config.toml
n_layer = 9
d_model = 160
n_experts = 64
experts_per_token = 2
d_expert = 192
d_shared_expert = 192
activation = "squared_relu"
moe_layers = [1, 2, 3, 4, 5, 6, 7, 8]
router_score = "softmax"
normalize_top_k = false
routed_scale = 15.2
balance_loss = 0.00438
balance_bias = false
router_z_loss = 0.0001
shared_expert_gate = true
init_std_router = 0.025
lr_router = 0.00071
vocab_size = 13108
norm = "rmsnorm"
norm_eps = 1e-05
tie_embeddings = false
optimizer = "soap_variant"
lr = 0.00349
beta1 = 0.95
beta2 = 0.95
grad_clip = 2.0
batch_tokens = [65536, 131072, 262144]
seq_len = 2048
train_tokens = 763500000
steps = 4909
dataset = "wikipedia_en"
Below are experts of layer 4 (counted from 0) of a mixture-of-experts language model. Rows are named up (a neuron's input weights, with its number), down (a neuron's output weights, with its number) and show model dimensions 0-159. Each number is 500 + 50 x the weight over its row's rms, rounded and kept within 0 to 999. Numbers have three digits each.
Before each expert's rows: a language model's description of what the expert responds to. This comes from a sample of Wikipedia text that the model never trained on.

# expert 12
Mid-word suffix fragments. Word-internal pieces like ate, ates, inal, ary, age and two-digit year endings after 19/20, as in manatee, substrates, 1999.
up3:538566431463410525512578529453415480472541463610518517471470435483555550564461498550474609417524521464469485467462501488512506501590452470498435499536577526482525523425512541555487615483469446461468430534514480518426515627501451485533531601508544589523515503557450396539461504487495514562572439562498431572487598453513452536511524503531533459493461401515454439592420486386556493441438513466540517492573519437424442482495504511489547534514488397478582543489528500512392533568449485
down3:475484491521493454449428511442559496540474466588441442541473489527543364535474475508452526503514432590509534553493509508454535477462425427557551449537516454517523548439462493456458520502558463457469522482442572555484397495542504498522577510558479518457430482528527396485446549471550435503503508621587577558561532460501451504424631517459504491426491512447470536401499497570511553489482603478416491444513516510494473661549570456530508524521469555539379498423478559549466487433475591
up4:389471493452512515523511507506530530515560489460422506468506607461511513454511441571634432464489549575424490459545503447450542499430469454489481562509508487511400434547538463479551523581535449405530567489401449581506521481499463563411499537504555458566518466506509328548584435573538486531496461556514482536450471417471543485488522507541556553534556554454416603517481526495447432505516499541521513576466491449493483396568523484426400555590537488446488436493486544459492561530540458
down4:551527422465511397505547451528528418547534463514507585541459505562477487541539508472443586506459446464495453438491474479483425500472477555499517497485546472672499599427569543523442517561469442513533476455506581456508532534481601501524508470551417454491486558394442589567452520465458551487577523456459556480587491567518484542441452559514489479446540555534527514488500461505570400424474497485548481460544509440471484622530473418502534541382486503462504595527431478536455537378436467
up5:505463422501398499450513610490504483481502499438435474540507560531416449533558454520527457438496510536511481533489531436514470472432539494602507428549470483546427525583492592520454551469493475494463541564471483516585598496463550399516519511503559486521563501559476432498493448453381528565373506572475464558538501502573556473565473424513557491458483455522513476684548509611531499487435531547498456489558504453494447510536490472581422502484396426516534482450468580538493489578501420
down5:528468569431532465516536432515530445572476498557532488511438595535474496545521455430515558481383513459665498530475504557511524511559539486480554554531508533547466519436545472541523400467602517567481432474556541456475604494587407504506488515495499515643512515471545504542572524494511460583553528520478520544551433493529547417431528478591487455375419542510567607663477465561501465497482485521463508540406509417563524522479492533506508516514515477517545511536568533480498470525485443
up6:481515585461472528432432520542444489538541557489495502436505472528543487396452512544480449416536564531535467535507548474550470494490484482577537506499551493550432453544451544505472541592523456461493506505508545561509387532466552495460488624508558563498639444525445502545529634531591491581524445527521494438559470467462566538542499520535499486435522480561420414485480492423515470483514503617454449475537476470593431500507448481570591465507533435355516393557502514490413517496516412
down6:563441589465561574441505497528502468475486485477543547506455383551585502472477529429461443409543463555471465529503557525483486537438623568529547505594416496422556536425567460370433575502474462512498569450470567451487491425510449414470482498545449521536470521530503569497574419440526474444532538505483543479506519459534418590448438546428475471530523474520482561450510521505611396493449542424489433482398445601466494491489523432515484482541549471534483557486392542510497471500469521
up7:437487551491499435492344437517389477465433519532566463464552515526371506493526436487384501549473570509533539528507533474449564424493550388484523486502414513495426475601525483585557531562487535471482405502475448511519467473451388493480419447456531491537506452579442520476582498402523497496479498543464475516536548395434416448549504549494375526422485425613438530527513458489465512479508522495473567463536499469499525528518514505459523509502561463573555487529575564443548450503542529
down7:476474471400481501575486482501563412498421527467329469441501452479537563556538504435463460465427541480486532499432541473494459513485393359533500542409501311497489465492447529433544425492556478510461546489433521527431485442544459494465519432462488511475485380539510508519400444599437480513459410496523517462422504539558494554446522445482525526468467521488499526465465457463525523508530564441523487524475523510457547494456472456475398537452432551520548595557496518512461587496570516
up8:609443466498450574497478523497499458526484506507533536592608456425462436496527503485456542467495577530503563561502493543518513423523464503542506576423498442510630568505482581600472587520498523457535455584467407478589495595482530591505451498392486521431490480528539385441474555527487452513534481501521491420475505534469516529490475601437524538486457487516511453526551449524557403521500522577510491614521540450503481494497517545513503459563490539513595473441505443650443556462524398
down8:475482499495504560539518591471526406550535483513456411539517505494411427478414407537447411484500426504608482594404516480512502560439511514470583555441486473469504461532501527523518488482415444466485528471468465520445529551573428493470476433443588423403460449521525572471561441582589453523466552411518575424467464497527514525514571434501482525520471610601541559457583452587578525460518475457563537550491424455572499498573533512453554444532486456473534530514496566440460542468495508
up9:500464501464412478525501544521452500567453485508479574511435552522480532556542485598452578524509508477535550481551453484489424402469567488577571497509604510609547510571465423596508489609565493473481474580505526619455525414515433532474409461539434502424448519534501633474508454518455608507476496527478467500553535507500363531514487524432490534530417545429469556467476557490531438505546561482483506503498543521480562556596558496488437446541562435455517453416575522558459502553532501
down9:525490510454557414501465510448471527470525433539545502441481522494545601473534421504637458540498561569526409440529490501581503475480528581482461433550480567475565465495490469488477522522501537543510557455510435439639544546495495545483450557519457406521513517548499537592494542491413451456531461582479462550422583485548489620499468469450547528547425476359430484427513499493429492421500469492520500508491479531502461552529473427477485489458445437388573484484519505541484399472647514
up10:586400475465541498424428538533470532514471468498535513481468467569468446479492515517480454429564509485549476478559462535477546429447535394476475479682511482492539534524474493553518521523496503480508609590472527509416460405417505515457548567466511406557614517502546487443576480557484583481542496608548551566467503483512414460526569475547476430491469554518559547390495483564514450482509468467503541519489448515487448412449509417525494418515511484573519576533556513436387502456552422
down10:542476500467562528510541524526480524499535503626610554441545464445534522478574543520550621516544553426461507505489469468467375559542559508448471530556510500495527521562432468494447423479425524476484484442433535467479561486507479495467572464559640470481532634569405513524505483448463531494452460612510602413494451507525499511502530497461446537493498488417425378581522481498588457501463478504453431519499582447477534483447443475485491554483433568484531529522410451540405514470546550
up11:487542503511369543529532481531481449650509567479471431551505439531573533459460445498347503502432481471461510598456503469577572418457549493506488594501576582431501502543436445605457437543471490495436554459480518448507478480451543497495486484566471558542575407514554486485481516505508571465477491563445446572451547550551457518614533528464492495456450455439493526458535487518542509569454520508534548524469372433541491482526484445617489471452395570513505544508490504461426531510537448
down11:500487477447478509547432439465527445487441522467525531493535555471547491497441491460576561466518507465505466468536550528489432535564557526474545454505574501508480415518443549458486494513545440509581582407506609519419523556478560458593592493469497518489503440431533569368467515484502502605608411528484501516558436503453449414532542545540468535525517405346458586546501417561576484580582477482502580615532516554415463516499441546477474483502497491448502529498480440532473451557554510
up12:513537542469545554486407606435525455427474464539526599526525510442506470504486445487485526512478687549453504447438460504491384444535535352522467491530521529540423481559503518497446474512529515377478494483456598524494519517477516433533481524480433485510402502489544441421472437535523565479501479516499466479527599488517473490568545475490585507452447497471509477528504528578561491490425545441457573535450538417423448481486601445455586543470425453531504473511399599468553483527447539
down12:524567536398495474526435504445500521505491465505490496485430547450520592500592536494517480416393497432597590475494532543526513556419548519485627464560561561462495597532568538515519446537459447433495514455510593513545526575482568389440489525503423564492548365502586497595449526499515517561451505492419503647526529439503588487515436472461460470505535508456480457503468586500564447444482484427536508522526480516440450500468533539477501506485498439435458541450407568494462509449452506
up13:456603418564543496556458502534543507416412469471456497554540465498551537542447542505429500450510534566500457486417532611487447445552446506505569489549557514446468490597446485525435465550539476486500483553484442514554473518495481530527415446526542440463457491515478467484494615562589458534488449467461525535483536507507498503465531531508566453475423433533457545557581566503553454564479561445433532493533451527458499363510578546577466324464499529540556445407492486482410449459544405
down13:478483479415470587457409464376616498542570478514421544512566398420479471570470614520514433491461450422546585440528485533566411549403502508494486521396470510580469510470459519444482452510434483434528521472451444530527477496471518546482438523548605527444422451547493466526508475458528511500498426478446490491529424569576494483464518455386432513466532455418493500439449478557540464569449506485530493552557462521554508449520484537465467448519560461542542467582543525479452485456439380
up14:564546511434451584503448615438502555477473399477522485465400479566407476465468551564529642572403463533480478500528532440538432416483514493468537560467490614546423525538513400493541504548460556511547514458526463501604464477465442498497382533473527545549471475509544429416520488525538487463447497533457449464557506541510430431435499501455498501442489395451488561495524549584458558539492563595511514500470514457477493453547534501450437514556545528544531458503467454574413447520525398
down14:477444500397502507482545463529544373467513487445493588587506526548516553505398456460497481410557545491519495575475402491504503460509554540586474561437487568566533506539520555486452462493499492527523525523446480477459495493513484434423569535523409540430497488451526434575516456518513595511578537564537362469515574413387495488493541451622573456493557504561460496483500487448528520409528428586495425455559537493514506512521492485578496443430477402425496547434454554457463571466546510
up15:461506478491433473586399484508569428476460527468487373510506546490506514502467497536540489521556578576578511460520476529472482488455496472527495437507522514450535464500517502558436563583451518493536441576457519446494482475565546435442496523409547406496525520491643415521525519477578434556420407498408475535462526429620433423419479455483389469516499541490510456486487562490492530518476638536420435487565534447594496451513527462500462460616400477492552489452550500519503512554491527
down15:539580452537542569588558455532459456501547492443533507479509479511440452465544509535514517466517515490558489471484514525473418475523630522504558363458386505468567579483540505523534526537511427499496472447504530443537474547475450508569529434549511470409455500512417483637483486564528517525574535547454522576425507495378469489392469427464529582357484454506468505479467440615504511535541408517496520502517539504496551542501360507448516462474495505450512529521476480614582427492510486

# expert 54
Slavic-style name endings. Letter pieces like z, ski, owski, i, s inside foreign surnames and place names, such as Zgorzelec, Shwartzman, Schwetzingen, Podlaski.
up4:483433456458437577537470483539410466458497490471476464475502538518399485461481687603541526526574466559475540452498505496491523508482526437507486570454463525499530536497403509501496452456618522428481444464588444453496489408459416432557464520594483550530515471485509484475469535560501411505605456512546461515431497552568493534583387497463591426493495493492443538459487606476494492458504486481465507552617503529466489499500592477528538516398478407462574552501554433523441471553519517
down4:452398503497560562560450479396573548461553466583483418537430452487494511522517428374513453485473537518479520405547520431588472450501455434400478456434505498547584500538527494585505531566502486490522515545491652576507511464591510508418500448475552589540561470494564489540536527486509560467474552411567502559526542532451511507571584599479511558533461468466433476478557506484403507587442551531493519515503490517542527538550486521498511615475593446585532497525476543493531414490495474
up5:439492452504439557498553543496442505492610505471520569517553467404465448420569472508499452498496448570554458383545441490377482464465500484425508462507528437503493534566520562550532513524533507463572592465495495479525463508471451472526515440477541479485572487473521485501598486496543566513546498520557463582527517328482503463504591495519479447488484517612576462481604605507513400433554431556496464561569550487481505447589523550470523395472519471513541486579591475544471563494414518
down5:434451553495428466462567484530515462533486444500457572514460531504541523530516523587559586537531498511391494555483519528443545497526512549585482582479547470536577514507433568526432487530583466559477529555589460523536503452479599371495600586492516481491456468437538564492479562565513489608539496542413565491499487589465514508485491491411483525551439445486548478498434444493525496439484608455576461517500513399477532486429478459535484486514637446494618480594598486464521479495562528
up6:473510424510387558578495542394508507457549484496501455485399521486531527552414432442406508497494449482477526500459461447487434609507437591490488492582496524531561503537352502536515423505438444504406434584540531474409519409476498525574502479439553462518490487540500481508511471465437594515566534467515519512583544472514502484526441506398548454451576576536540572399587547440460476460470540554446483502535462526390470455447458508487514520507430503488499548527541389542570467498488475
down6:480530453603530561470560454471518528468509483526518519461619546489510481414478463432465471507461483504441473468563542476470572537436515561512560418554491517514447427521582451576412509585550609503530593380502610448489538485452493531537515477547486454486499445536489526475553599562513479524507483491526509502528451548537435441555475439593478546469508513515545455436628383401484480490501481406477554536490509610435421550483450456534446544510471458442499540570487537435585470450453496
up7:518422571500547491500485412571482465473543459500506492480486558454506544466585486456526518529549513550442496498467471469479495438529527566456461515531499458508556580569502521553485483502388420536494544515494587537514501604474542527524413529510554478457449497459542510372488490534602557585540502494499457546575544520486471525548579534535548459511546508429484403503466551376421472526577488427568475494495555490552418582602480442533459420411478423394421627533564506465438559469513500
down7:542592469496491513375484516550471516559482517461444455496505440550525429437479527521504465505428594513510542555509434577459504542419625501446449523486496499516531551544551599522554504579553425430483448466475507563498364519420478460565514430483523503424536527487645521473476565531423490474580558444502544548498461550461399445532532437487457476484495460565486522426427448387513487534440494491608536595562557523514529518421480541513510507479460543495436507445461421496447513461532527
up8:480468479529417482447562578523559564380440444541503471540421478456465546576557523604475451468561524499557485444526461471493468562575551511347529511505503574535552492542420479516506506458389497516489458480494531433476510494459472471549451510483580534453622483614409402499550490484537560519506455574508438479393511457570440466499495492458578496529515514531522561433506502491552559451393469454512540491490589523514534536443483589565562540473446461444524472430535553501452443524578514
down8:535479475401502537576438474561516454504443478543480564509458568531491482478468491474562437570418595403538504485381499568482497419487504606484468444554478512498472498477594461428507553419525507478514514468489474379475429593531564543527487490518546512546376572520488528477394498438475483506533433531447462475485447442557465530479495500551561568577497496445548502506425550441406472575553500508576604548523517466507583588597527506468504538490471482491498535465439555436381477466534499
up9:524589516530544507542522505527515448496506444555496496460493453513394558439418481498434464491479506567482454448459464509508519536541494523479527536455473535539480602413401415556520501505485506471483552459388507501512538531446462530598526562481475414470456481575540572467464475597409500552562475471518492473471443535540428523541560553591523450583427468468460566529418554421550547540449481514475532613432545449525491566576506485479522546512447479439561360512471337452472537561523494
down9:521392502468491625500493476580417454509542508547527527521416436544420553562501552458511462498470537548534424530534561433432461560535574539476609550495520489477491512559508505446350488521508494423461627454455498579507540469501440440490565499520514513478536539574514544557511530391492550441368492441541462494460543458617477496423482490474461519502417454533458505536485459497474536506478472552490568494542428454479518554529483453491599434524510406521466426525459463554498545527601435
up10:576530547609588458527517532470461502487522454450437541548557551527481562482478468500490533521530504632554457470526490512590607527495460558478506495432560410435488472496504464552498512546395443540511551473566499564556510407510519449460490442479430479469452484428526442456448505502533495549528513460562441531447468498527415472532592565517534495578489478512450366571453580416467465591453555565488497484504472560516488442657553461502434531544502492414514504505579517413438574502519540
down10:600471608423502460479413496625495538569520515499545465456381548525490478456542489531534537545553595476544535449504531451426501458475441473454524474514480577572568502505477467634561517580521515412548438457478456513534481500454510501372455544595494490568470606499494435559429486549527575472441474531436481464506423560463506416367503503491477455542465544526491562536537417462548536523542469471507480532611513576466449471530472565478500525548427500479495507479532533526574467435470507
up11:578544494381497505422497492458523498561463483409426464496409457541479471524514504488606474458527501530545446555389491440436463503479519432525467546512510465571601526471499503457482492555551545497493443567483531542507547390397526501538449499519540525561442538528506466484493461577447490556515499513483456477508382378548471509467500514387511430531491531551501506594529519499375518486519593524531482432452557386427475464554482559499467514579509452491403486588462566503505415495596457
down11:510540479445562594514522530526505500515516481478588523509466435547610454513553490506472619548446425584595499447467514503574490501577499441495559470507582544498507540425553444525479461472576558525480478509501422510450457383486492472519435499542479472495536468564513489620556511489525624519403492546434503536439489482517424522625523464505412468517470507551545523505481439425525447528513467391558511492408543513490471599481564535635459524561601522536489496494469597555520501479481455
up12:552523501508550447500511491436486529482416507400494571442559399456604506532465478465551550450477529481524603545400453404449418469458496499439536480507503492468560528582464522503455468597477465499440452485631603438550487526505503390537551375516483467528513417522486515574498466519629434521448527549459548528591526431474513495559505445503599492498521417445426443502508600488466489477479506532515466573571470455482467556513492506500496561514396534549525477592478517487564475519517519
down12:429549459424488395484443585487441523496565406560476505471483501444424441522606410496510460539518535502483527441543432609541506499602525498495541450528533426544493508510493578504456504485501471446479521477498415549464497499512538467452456462438545583489495553551524458516594509473531567579459388451480483413488499595527444589502575502427518525600408398468599467442593517503497485491516440485497448384493511473482468515484487541407542523493399489515450498464448581535443468446504502
up13:440509522514375572494491557549487517555518432467435394561521551603495498467486483587454521510589557519500502492465484549471445461695554445465414599440446525509507580434483462456534451451448574458485453527586497509468516363471525496547570460443456630469471490504524517531508485495513471463520494575464476531565548542543441484527453408434456428480479478477519505483449495402433504414522472504487489508499530576538501542475546480482480529453504547501528376518512495562450441466494438
down13:574516547429459402460538587400501536568545507510496475511439526551476438345429488521466435512483510521515370485479504376496500434444529496529511536566465394525424503421555490455492558568587465438485495536520444520467498534550546485407540519454466501456555565560516519514530432482507552529589426417494479431545499516459407486387468511473536494566522548536452421451483510607564531497508514520491474426617428535493534475432457501537545508501523529524517482503475513434438537577514458
up14:459488441528448476469549514526480518436462502566549488497512504541465530431410421534480510581458590537620473520591533474625481404496560487541459449534493421438601523471374560571516448503493492587492425448534553528561501523388407460458411520493436555490499550536493519477513508557514553537591456424567485502425465511528478501476565475447518428524522537541471498544474553493554477420456624484554563521504560493416475579469548452491528493475529516482519448480474459413431577547529509
down14:548528432453612462591510420430487450544525532509535498476497514651463469554480488431492492497579484457434526494476468544486489488519563508394404523571479546656457505533529492539618548498508566452500445499480458517575498491502493453445461515428472530507502516515617477550454494471505384520467531535513449487595576511522502526445496569553573570447522595526536439458472544533426508546564475491499427558468465541497475594473564463474514385438564392436467485537488473533472495520468484
up15:500455579440437567470469486541436469506485493458433527547567541515577458524514505510528483537593513528528527554544461575439514473473474442454464565469506395468386443476499520537446462506482499571599487561620518515453615502459452388544559364550548594560472519548565479441499585503568515470561422526548521584519410453542379463557539473464539515475466455576477534482500473431499537575470457560495492583505542474524563452480477495531537534498602505512524528437486481431474480509535565
down15:645506545451532461515503479518433570469453454476546487463510424527415429438536512509482406492487523494463463485518474447512568461567516512518514515544518406449427486451618504469598420480566552539491418447512471411499563537569507470435458472475519461492513494489578571462476456495549510477455568371494528450463447441357482429530471516506474472475518469487513468534441543513489462438524467497483506466459549577542541446436546436502549535499496586580543572475597595510420615453557555
up16:503448466554518508502453456522561415516466520449520519410415520589532450531485441491491450551452479490476486575455411517526568495461502527536525397516601476486572508542544581536424474598444525605530481515466506530523534513535479522479511549515406545531457484515518453513543539485477527429506518473580354476411494427522477393417502538554497448401505505517501443476431507376479474599579532525540502492507494554523497574493541431516506422440452432450384532531490465458408541400473474
down16:529470518518560526394490496566563424468496534544528478530524472472532491515502484488510596462507467431482498441507534539557468483462585609482491438449500467472472551545466554436519559618449505513476456559378474567455498498484530484438516461492462426560551448489460529428549427429535469489482614481573518439517558500564558455629475538422409451487519441549509497508584550471523504526397519463436519456507475565550500564430591544462458422435525504516430517540535519426533601454388442

# expert 20
Mid-word Latinate suffixes. Inner and final pieces of long Latinate words in expository prose, such as -ences, -ability, -oles, -urs, -usion.
up3:422487430466498460606512493494496463514431489541471542443464459505477573485479539449513508474469448586506511454446586603464501626556456514559517589491505459444618505446524465505523522520486446479439583577480548541548437428467491443443530536503476537554529484494494526523502438460462535561418439661568456629537452416551510526469493546465524429487533502531470441483399524431553480427450418477472491542575558493439469536518503411491415389497490506517453523466475425522472486503425499
down3:498509521529497537501475434491510463551551630488481415504454497582450450491519407492464456451521487538469545493576510490514548429562509374459490497509507490472383524556507462516506451473494570459539487502598552485437469512464410526453525449518472584586507528605500547552505556548539418571514540361534506516496540552503589501546461394468546506522512509499547521483542538493487543507489486461551500495482474555450479411611437562503515517424609548451471416419460572456532475397550380
up4:503413505507438518571511531528451550484365409522534580535446475428522456512459562442553469492562467462478519437484429455574465562561474518459533492525529459474432502521435546541526575475561594581513549533437526485465468513473509506428551456467482480538529511372592423452559636514523576505436497561425589549495415498524482453462571511468546439515525469528582537491473520536459439529476505528514526567478453554555447597543478473564432474480502549578431455510527483508426611536472428
down4:517491434555477435460447538434521488482537485563542454494503356612422496515482444391543512442530542497554599490562562437494431510462504497518556520432426515410471407491465411476479511467497465447549420436468437519578523379522511586504475504486549573508548515509529457486540476461474464498460535524538477381456545496492486462523478466404470438558470433428577464510507499527574505523547457463522499460533493610583524550397575424528568518498457453538483535506425513535502477576502399
up5:566545499454482503505513444506467570476541418490489530529400511513483489558465482497636446418543505439429481492552427489528348476529517440487547524486538426552469526453452490486518428572557403512534507559515505526477516530486463496543405478513583533514628497505485331545433530524430508486506419567536538465530455454378515518561530496463466591525476534565552562436500533516459499430505521412466482460405462511511491547531459494542514466533508440501469493597578548472421543577563483
down5:489534478560519523505440520521494543564593506517468476389505520537613470516490528498458556570471507378373417498533575466493430512549472583489473461548553521496494551545524499503488520519404546488509544418508459420523487476550433448538575533539429493374505458533499449589481417595502450594365529474498465496508503492502462515508386547459458393533599502524414542402545470470425476511500505501599484475433566515538525561480505551581517497469557492458530521506489528522569517432494513
up6:483453530423567571547539541534483503503473480575457536480416521544549564473506448506414539501504565601555432479511454503501343468563481469502589568472531443497561510459488504516589518608550440582487477472475536464388467486474488518494551504523449572449469525465605506564507561566429506588449502531468492530514552459472532569595576481521457457461592484439447541609476490522574496540504453516511481407530549453527552507560504561483487566540451568564494489581549462464415433566506443
down6:531484352497508536524472458362523457468523513466500559503506517547525502508446553453527416538515501485457491398455465551536546550483469468511506469553471515564514503512537567525460509555398445416492484535515433553546547486517472492532493537408556461534549557514379526484465478449492514438495524576459463490514462577540524459552496434432434482401441432479590435429484452488578471553486484614556518497483607509588557473474423451540522518497540485410456537527461460500627483644508446
up7:527589511534562501583358450510524499536415443419529429477554616508485509526452442385468546533522581551574522557455527520489467493475482478529474541558393457535510530522529505551533476431487566517446475508420506523556451439470447424536476463446533416512488508476443418578535567410532514438581411487423478570554441483519603490514475485508545481373464552599479486556569549477552492500504575574526437557471433525489508479574459459492501504515488522517450448424540485569468477521474547
down7:426467468545489550524615533439433424443533483480512600472661473511574456538497528492495478448432487427518465546540475451464463441591584443465454514567517549524397456576530414437587621445472513506627480561477501393532478548493539534494542539467524508428465509542590519438480503523508468559523533508473509578499578519563495452508506554470462478511546572544538569544532576495489546556545488522499493526488484509544522580376450425476560519558507500548532486443536413506539475446520475
up8:470468477411545535439490458474531433456577462448551545495554607485502461497387454556402475504455502538472413473533413464490480532525446490486519491477425572531554531485578492524576551537550454487491460462508470593529452444523476523484443455480453466533532464463430375541519528430509593575433440576465417558491514462441534491544464466540498568496518531522571512607544578532505465449509580509500546520420530500504508598558448489508478439475456539395449474428485523450360613489483491
down8:578505465417414503558464505440457481518505548454437422561492404564500520555499520529583477420485494521556513482420594555533489505411501500426569497607466462490516486409386460526444517502479503471572451522412499515555570548450515448482525518418539511417530580432537495544467442453453490449494514512460464417567531572492535545517472506508436561571358546465501467488509517524484547508392479532505487481516506422499405459494531386397525455441546473473555589469469429450521527493437469
up9:495460514497397532556503474468544520597461525504596492431516423438492529507436492471491444505523502468525453487464540498551425453415444425507473573418578455455551534556548473500464531557553532499516468486457524503569420510549527474513355579519575533391476551476459508541429485480496543561500489574479574577513521445486447497536534447428611555506573506473500612542452521489564399460489445587460506447516487526432393448504458562550559510517441522452604437554532540520506503494442409
down9:458425501399573533614425486472485499509501426485432354473443513533491493527501552532545447514500528516438521485439439424564553487425614481479566462465474433506614518417505503487453532453454490515482421452489464490509421570540457521471470516520483401545465454471552457479533577550467513423470611590481483453487567513455575538502419461502490508589516569476443394501492482576453497501505466467447542465500516437530373565511480539480616548483464514475452506422517510582551473462474512
up10:421467501461519453536490538509494534498439639419443495500543508547499536468439503454457517458524608526474565470436446555557460488501501481563547458505468544582478550583516397485498483533434538531519503398471487589525553376478474525537443533504438580511499486532572479465453570464486542507471524566469489399496510428445540516459579458584461413458476600525503446567564590578556536512563543440518547541539513630488501563560447505469460492512524456486503536576416484442489395536549545
down10:473543543442533619502456572525478502476462473595499493519432441470529527555401501512529506525506485470462485504519424479541560548467495486516571448547565496545498507419477558565496431524522502594506511469473523453465439463510520507451450490563488419484566527478529616542500534488515512502414455574527471577373383489543416459501495507525489544482439484397544503454583498473634521400563360548515554452436509434463493518456562513591497522498453522488482468524462455437557498358487441
up11:552379451545495473533457540504544421449501568522465499562396607467492519558500422474493438501466556474444494449475388479432447511587458433419576483406503502528531485453467539562539510500474502495472612534427584541469508486529466550487467451514572417465476586557467500450537456503542526551536472476449390589465549558487484491567500473515559483439563526507429476504440535487507512538449489500565668479489525531475455495487484531575499435478413596476515470484399426493423499549474466
down11:463549509485445471428452492394549589470467585495563451607528480606542551424496499504569543529524517531458560479582537556507492551485506510544503543534489465474553486552618501439511512594472481487474468417545502502436502472544510540451582431540493498563621490479515515537474457532481510500430518488584572392496438575389418482465509531444478549495515479581444605482485431518523492496422498546478337531444433469465448527553477534496439532469510446470429589519492507520556553482431470
up12:561524451440528500543462543442541444515578509533557504471509478393535546573569561517493478452471566579547560595511491543531525493622545341521429582411516534432600551508494536419488470497557591534574467549410522439535513481523504495553491635545454488416494571444502417478561498455564523515575570495527533469516477375423475524437451469460473495487511491472508507563510529457472470498484565446416556486516573527500500567567507509518516505474555482533475551436508534533454555452506433
down12:512481497495501517425623594543463455537495471435553478436490429471447461478456442512449469509515413509552432569514436454416527570522581447536524514528431534535477521546514464460454447487551484544612522448507608517448609550420506403496518502538515472513422469482444580571493425480369577526435417484433406585485439492510551483455462446522483570468525571445538510563548539533474488523564469507517505505610418479461501486463522482469525480555422503532550463447500526474601555544435504
up13:553502520583472516502546621556439498522443468538456404588526495374425513455462474439502508537563533448431509423409393544514533452599444455390506533565441532580541588497526436587473454482487488583505507460498540593567548493458477535549466519475487557495434500524530455440442451508528487489457489567490460484439552470590511533502459537528488518540536459479544507514421549484553490456511576501496455503436532531466562541531549573523514503568407452562374550513459482605422535471479492
down13:538492529483619601520488472463512493513440434569487536447547490445417528416497527494532512504508473481466559428529502612485455507559517539531486492552483410405508435534486469599484573473373496483507512549433533563560471467512564463437553529498507514406445493557567474525437462551587400625447547539528466487491507453430470560436523509557555480531430421540511508409489567562542465471499535488416488579470525478527484542462486543517426527421494465526478623509524463515411541512548395
up14:558570497483460490472526532497511443470471520508477510515482460566510527520524521454445597477518446640500501582456446532450454442467522451462591523491522544485475450509447506435519476549487462567446474521491452490461505481543483444465506421651520427449441493527495484486410497520613652466404470477599443524486474476582465470577512557438490620534495506454535505468466502530553465478534534470467545502547500499474534585606483546496516524546409574593424574569473456502577495477513366
down14:456544415525545611410555575485353502571533547522512524498532528467464479528513545558537526557506456452490497548507531566511549536540567547489554550501451550539466461544481519495564499555464534545478586539561518489515422470528570371446398502499437477522493445608503486439507499560502447580529412518512531515442521600429472446447466596530518400459530471547503527525505502521530535541549532548440440524513487482513511485561553596452533366480508459528584467457549493482585406509485604
up15:472594532400494508504459541475486483492478546463584571501524573512472563525550474486523475547545388594500553510513505399444445495513538524440439499504516509504562479473391398509589554460495506547517581564617568512528507474476447497603491472484524453484460499523483515488516567468505539513439471649513502474464521452580564543468531587491494537450605506510477479527433468606467499459419497503537483427415523488497501524614441416504554452520526438522547497533542522584385590505514425
down15:517482471504528446540526551543522473437544525520411476493433439465466610451534516532491441548474588448461465485476488489529571491530460513510502568425558411457487492562450628505508445511483521468438521505490530492477488493472551556538406426457523597534596451468518473465403466538446489431541424399501476480478479494553514490512521398422491484555435483490498525465654485425459547541528614543493501500532451522486447443605500406499509594440497491537538437468490591423459502569462618